Below are experts of layer 4 (counted from 0) of a mixture-of-experts language model. Rows are named router (the router's row for the expert), up (a neuron's input weights, with its number), down (a neuron's output weights, with its number) and show model dimensions 0-127. Each number is 500 + 40 x the weight over its row's rms, rounded and kept within 0 to 999. Numbers have three digits each.
Before each expert's rows: "raises" lists some tokens whose logits its average output raises strongly, later layers aside. This comes from a sample of Wikipedia text that the model never trained on.

# expert 221
raises: "ious", "ge", "aus", "ause"
router:503466459559531525451535531557547471545467429451501525448522469465433449482464490439523462448469506495566544499587454501525529570536535479552562445519530523504469561454545543482485501443534457561527539500547508544457489559436463566490534465532463498579535485440456500487552510561533474558502469523549469494481485477453495505493526560462457529450531553536447457521449542458577514506476
up0:504474529550467417545561452521469479461479516590512596520517457479430479485562480467436449409526508461422585491502519518582493523470542529498592493584484571487502496464508495476497520514416513517486510540544447523521492435491542568518442420561481538557484473478518462475524496456499408475528484463479554507526516514502461505491546483479496479494510497511515460436484519507445483535496
down0:495506497553468552524478430476468541509501498527472562441502530485524505393515456535464528531517529496501564491463498550523469479518593541466477558494426517491495509529488450460523466444519515455485537509486530473605445480572527567482528485502491537484454509511466613491585590485443558587562437517578472448517518462460478505516470530474478494547472527544538514472498545482527527530499
up1:542489465457512549449495502498492432519502422413487517496489484525478490509442502594493513485422436501481410500494454513565500503518496501533530515525464501474519512602511463499508503515487480520529575464479500501496455525580562515516484570540426470541518411520480550458593474490449529536508534492522548492508505533560477544437473518397388541507554495461494483451531493514543460488496
down1:466557475479440494496429463507539501535540578508570534509482506555520465437497489549491575490495531535550454485543421488443450453483473466512490510518478515454460398483427499496487515512447540518467485468445498513461496486415513463501423609489483544526495471515544464426440509560481532492503522456556490447511534512513452497471545537468484451526499489568585488449503491474422519531564
up2:551435554541560491453560455506560483481476475461525519583559563465451487473523449459458451479545491502554509492530415532496463520501527527554540482524419524418551486481515547484465480466530480478490461479444543542474523474474472523527539477573526548580556464513470454511536474447479476576443571491528482430497472420489479518461482528515487503480544574492518477552459415520511535538509
down2:524507524510517515484434541473531510564456515505573480421546514474476468449431537511520449603429530555549532549433522478516511492538523530525524487440549442487512490557530537451506507482487459523531517515500505542484444483520515473550465446424518443491539533497527464527497495509421537447495523525480438527541437404496470460480451563381537489504496477478479419519482507464516585490511
up3:465459473478567526482533609519509443495470473465477504497523510526463520474463454445498479506448502545555522560552381484472562498542495501480479493492514553558451482487450492488545543516576496481491490475478501503457564521459495539466573513517504508507482517427419469465524498513582469458522476574574523485512473503464474455490539541542544612536476566538535525501533508450610482505485
down3:528502487528447479527536469579477502490484556495459540519477428456451447487500403459505483486562413449510503507558460513562525429515480477504515477501519570458521492555501469471535516487547504532501536563502488541483459510473525466468532544518497458538591437456581549473581458541429444572512499581493541525541505507533492513436480412466531533519531485514539521519556499512552471442543
up4:418510550553513507459527461473487493461534572550470530499454468552542480505488460515452465405514482547494496485474526501553577472530514496515577502542462532571415523428445507566416507471498551511479502521537522412513466544498546533508539376494459473502480471513445497519502483456472492524472455451531467515601463479453539489551529467547493498519463476490456505524449482452504540439528
down4:512455439495467524493448528542532463515496432542447521484464498509494511492441562471550437487507418540511512429543578547497560543475540448467553440506526510519522560496516516572542547501462529490540506547459500394523406483471473497491565463516517553504486532558493543544559519441470480506560481511586436484454485462526500522457491501505520528501403553491443499463488471461529443543521
up5:452484476529526512491479524537516528469454522456501520492471461462519449447485467541510489469469506451605549535543518460504524472467502498512507475497533491461446501435537547504480488502484489571535511565538453444443491455509550531413530460457501531505535476453450562480491602425523461593561522542548520512470499582476571512509473456586528555473490552494531452490411500524489470506587
down5:482466491550468472452542470532468517453440385523472515497518553500534496471512474535558532516504532531556432462489552469454490487592563435539479503544472537516444481464505446428496514441463569518493482471459505464519491504481511470490482501491481438556512492443451517553572458500472445543549589483564541458437495546522468516475495540466499501466519524408496553533471536515596528436497
up6:488474374489529429456463508453583488557536529444486539487538509527433507415520476486513526515437477449492446565468517454535509554504443529499485460512546485486493540520525489455525397504428477497482599548538485547482451564419528509508502484433462498490472525498533491475556497528454538532443548543562480505533475523568489465484534504576521529548539478537460465526509504453486523473525
down6:497438555506468514488451445589508511534521558471479556504459504485494494436585587505504484529492505525518447506475504489425520484524477431496497583526480499520600500531499495418508492521435488463489531540549484539441511488554524570417433471487526496487409462523500433497456401519534493481494521499513503506501452475569498525454436438522484509413513483533519501539518450525521420492485
up7:557503486481570575528499500506506475458453525462535535470552459507547431502491431506494505453538518551515528514483507498497601483572469491411536499507487485553519482425517506525558514408437423480556464483545495554521442580440540502438580557495499498546505529511442511487573553493496486494523479553506533527457469507453458464504482507510392556506516507454502502539519538557508532557514
down7:524502419509468477422433473495523535521496500511545559483451547491501519541520559494489460502486500473561461486492503497500530512508477564512509473594527520526541513522468531419496460521538551586515482532523468545563502531376542417517491452468468533437463457424474538491474476460481565527466473489516488604526410485555512546541536480475526526516569504479502489464555557542556501489459

# expert 220
raises: "stem", " km", "ants", "eries", "rol"
router:482464453557524529454533514552548464547469442460479535448512488479438458486456495477526456436475504503565532509607455500535524593519541476558572461519511537507471539463546549466497482436543463566531536501545501542463478551441466559466545463533468512573530463430460506486555536557526461568506469525547476490473487473457499492494519557468466518459535561529460455505428532471570516517472
up0:532514449542485488498479519492478552581514560458478479467518508481459490461534559500515523518555471526435588479492572464551487512500498595521531462539511496513435487468493486515512509497450472618547512576481535521489484535593451499436545478510435445454532545460473495492535499422516488484517468420452495549553471475512461478515565502502455509514537447523575464532478449556469477410463
down0:450506519437415569556422482412474462539531492524516547465490480494472458518497491552479482550425491545472489483482503470538512538457554500492548534508534477461501593496474363480532499511468462497478523499487520485496500471500476504553532511478529496445571540551472495560431463497532508531542496424590477525568463551491526471467485453409522492536482521501439524526519487580528429484485
up1:480533512520447483472557517581554497609517485466479537557500559439490558490525490478471513458539557458449478520520507527507501471457474523416467461458518493530471530453499464474476453502493485432489514431567540528505487486439464520514547534402484528546526519509488445563483508621532465477479537542521490482563469514454534477461509602416473538496491504430454476560510543532470509490534
down1:501514530500439413498465492518479502503496541490551473485528504549453495475524539539443597545567561516532530498427561549456461480518525419511513466457448496499488466489524442514426503498543569483502454425521509495520544514488484492539509515500520514589448509461509528508500537503510518498544438559491525454530497505454403473552553624552481468541530574506479503503417440489529513553541
up2:450480477483539518454479502506519481501452451483488483422566482461431444477518516446545463465474503529514510432441502490530481474547476538459562534451530525559563582480462538540516486506558496507482474573569538428523441516490470490566519537522411475566587524430477489514519502503507488557515528544540564514449502470596485508528500530465495486505531510518522400499507559415510521523552
down2:514505467503481474512532545549540495442531549523495457496567468493531514534501454492495514563425551469516563517518475527481493552483533491530539496517472465457544475451439531468467490537527511552426455534499462584542579494451487536545473514480452504503546462483564394522453511455487545534590484523499574460430514496557477431478460462477437531459539523464479541457399505523544557448482
up3:552543499481524457436522474533486498464503384444538549520501527476493467463480494467569548520523518513544463469476494487396553465473479472524641526509528529493490466545519527511499499517447504566504481490539532487545530496416467477524515522420498491570521498512547462528498513464468461457435403512524512459513508502546530468567508450482511567415481468566413548467503454520501483511522
down3:474530464473492518529580523541479556520447476483465366460439510508575497456468537461443485493446487498523516499514529499475485501506443579451577463505497558535541475526389526529531505486409524423505485540468479470534546575495514435446427476504511476536480513454499505504531516508496464488484461465556523522490429554501487571512464575462479452484588527500478508472477558498537511491519
up4:537451490530504572474528550469508495549473557511480532457553492555498454446464458512592444480508540494507520529486555506463515534563440502538538496502531534418465542464493483525483530494506494490522419455460584447375473475561497622515510413550486524482528501560509533533529478478521484551429497433492541497531507449486532492521553559528473574503529473523488542477537529499535475468494
down4:530589452554516494535476487518456522487509514527454476542477510466492497493502564484437485504439465499417479436545529490530419479463551487435454546464529541474527483490535481491443498445516505434496505496518503567519542476536571469568548469496524529495513468484514523478501420459462513513477422484465423464422436526423557474458589515564498499465483516522523507412482470558467482508590
up5:530493460527470560480554464571463494553588442532458543462471466507503549509510422472483520464468467508530478506454476519518531510475453551494485433466477528522424500525504469475518521495470497491447541457465447537514549542493438500437512424465454486501510514509482531508400461574511483427490518549496540520486477452490478536472595518466539475470444545588561429432483480603475472482520
down5:541508458502460496539461483506539522529511496476508565470554477565378533533607425469490520514480484539535476534486506472525496503480495526478443557484563511535494496442524446439442526561521569475472577473476451520552448496437496519463550541536445545483520501461455534509440430491475463483538575466450466485527468493465542541513475517499556473506448564407455515557513550488543529474500
up6:532460492501514449520485451509485536457479476461500464522515471441495497524532556411576481437580441441534487535482458540519458532604449576527511468514544499509532503515564530458592511513543495546480482512455476499515573497415537602515489522507495509525502511460447517490477448560521519427479553457503520572507468463472433507467523436486432483535505477527475503453486553522414527480504
down6:477483474463554479520492562462452439428525501507508460503458494522513507462447478476482523498536510593500477460555441599453506525496602509453558429524522471530462473478511458512548525488493426558493415446443517462440512448490478429518597517522482486458455558548536490550486551504565504566511487491533524510547555493530454522539500475503439495553414518489489530477459482497441486467502
up7:497523449579534469545500502463541433519530459450467471431557542482473485520501484454528523458510562561550502524499507595496464494487472556513541505447457515479456495473569464504500451527422504500517504586505512507547507500463512592537519453486525402563571474483531529551509480578535495512480440556523481454521471528542445529542529499541508584499484458494501488480468498539476599423535
down7:524487499490464453497462475504538498565472483552430555502521531474454529525552457528530472507557477468534491482502432563513540531501466500489475487486479520472443547490560457536487539532446550453540554523424527576485524463456499466506443449543561508450461513548511476476501530475596458443441499511517421478500532492429540480457508486577510436446534557543541610450509472432557521471493

# expert 43
raises: " Award", "ield", " until"
router:497479456566532524451529527544530460550467431447484531455522484479448449493459503448530459450461519497573544511588467505531540569527536476548556455492507523491470550457538542472492490436542460550506539486562488557451494570452475565451542463538454486577542485425461512507561528564539470557505471533544480497487490466448493504503530549455452532483523554532454444503444529442570506492482
up8:493488490473477496460491490545491583585510484493512510377534479516482463523546507490585459526515472468531487509536501481447513453468495458449446542490434461500598560519525483462489477529556574480514515489457500561468411476404507474513558557462466510497444556514469512536529511502555591487494483536498466482530541466489539465453549494562522484515484429569538452485588530470501496523537
down8:470443570534470485470537495625502550497518493490514514510487519538509485510524528540555522493522493522416487471479542467525543581494502510504490545521510457518436506534477470568514455514476531477468472497477569409528493418446486463540469513393440440457438514495535570447536504504530564555473556471483527560564462484496524462560479532493444540558494536451519494475486555512539504551567
up9:490481455450490512475483501539496394545540505500446506584455508443547496514505546514579470531508472508487551469496503429556493500467458460537586529488462516522508454396481488482523502516519551565550512458491468490395476494454494501544513504471494387514456527554441462513491459499558586528450536461517478550502517540455543499506571522524497536490511549558461450482482558508556531552502
down9:441426539531490532501513460516502468507462509437548502481558473492505457437498577557495495438501459484548460458520449545537498457475461532502508480478509439484483505494500490508432439496469487446407532485538459434528469571508528419519510521476465466543555497567553483530551451534505517480537505461504416463472538545423545504490520481499452529436458514576465589487571527521460437548448
up10:502429524500497500454484515486513476491505516480522472449502562512521473462452468503423475484448518484549461494528542519385586432492477482523617562447530532492387499463509463588473493561484506511467510479425542514497466488552501501527496452548501477587414448549456470522523530499521496453515536494561501512508483532559553452558529465467481468561513555562510515475492506535553501497534
down10:583497504532556524593525620488493462506560504506442547514485487469475479510483465557477537529512491556489454577465610456510439418560469473470561507524472502491493495499453483518474532461574534452488448549543567471527521530418459502530523543525467562429498474530509443488527514512497446555516488476499490428495481420517500494562489517478500491469509519500519483485561454501489405482517
up11:500542547518501535392452431512533567472567512444440465451560562490474448510487511525481461571591509540465478460570486517415575516493461473512574453452421487515459455459563473473537472488522493501498495572477540480482497584462466488405546459433514498515485507501476506532535520547482566480451495468479507507531509534531434538531557528474446501502459509521501532525494520478479510528457
down11:556493492467565509484505567517491486488505491447462483572503555485384486540507532513501530546464442494488499445491466526507511558480451494476465574529519585475452509453503474478494585492525548504471542542503485527471483510490417547452477506516510480491482452528505555458510440430523562431461553494573490547470501537545533463489419521493527409448436545495465554580528577481496467490466
up12:562531444528482531440511483441487519498455456478439473550469516463429489524521508453567460469500553481427573512514454491540555550563547549583483538525523459494477566458481483450453441506543446550470509516500549518448504419452504512480499520469505497494516537545458438546474576568576555518468447546507452513515504531466496506528528577472442566457542475537477442485493530504452498493545
down12:516378477500465480487479493488515518485427487486496543559459473487466540474423508525434532514494533477503446512476515531555489380551471510473576439507448500577506526528540440517448468482506501499488578506541482498486502498519531562480501489529439494576527446530525538538520498444461523537472473525571496456519519537413538499656554511502481485517517492481496531476492532445480465519447
up13:532449466518505513457507485510510459546446564468526497523566468501502498520485526526591469431492471506464485481502444523526423542421490431511466525510438580559493505432583475476506554453479522579513513537519485527519513543472467485453520476526468495466415500514446492477592497506474462525475510532457491568561560488509511514461502476488538509502506475507496468508476469472610586372485
down13:429502473507503473493495507502524442459498543548421531505486556518567461494445498471508564569561506508463509500459507511468525460475503525465475558475461496529534479511524443526490464534474550548489482490477471516445373609506506553487441537475528529489534557510468475516455464520455618518500477558484557479461497530520540562550487384562454533471506514525520483532489454474459532544568
up14:525467446474555492484525501549455468525472532481497521434440485441481509449486482529561499523512532534494544491494563511530521498441470511486547496469471447507539497439461574515481533434564525566517565551562452512505503561426484481494475527515501539541497486469521473424498507504580556541436575520547480543463487570522535506471522500535529445498531373569517467558433453510564518461543
down14:519505473513495439485541502475500464475503486541566579543449446511471484495502447494498485521420480446552420539504495495560459488557503574502530464519504519520504551547483457556444452532521469447450532575558496504558487466500492567515500569508436523441428475559525505455448480485480455444509459474481506496427518502443496462543467418571456503511513528529453462412546537467429476462533
up15:551506490493483531498466515439528499510504459441480507474555559562443468476502520476560484421490482473535579483550462425452517523537487489482500493562457483423437485461517588457486488551510458524451559504509469540431484498576498479522524576530477532544441447505469518388542570563475477537517464542546443487526460522507502517480541473464517459495465529489471415555475463465526472463562
down15:531521548571464457454487503514486414488438492483550562471512534469499514540448449494442590456499445487435554514457481555517545481471499512538511488522555494492496485533428435517559468469478557520505501461500531531521455505462530475535468471573520564549540457495476481574529553576468517393533504542410434509501525540488531546502453501438496547521511466527504427474474492466564528543489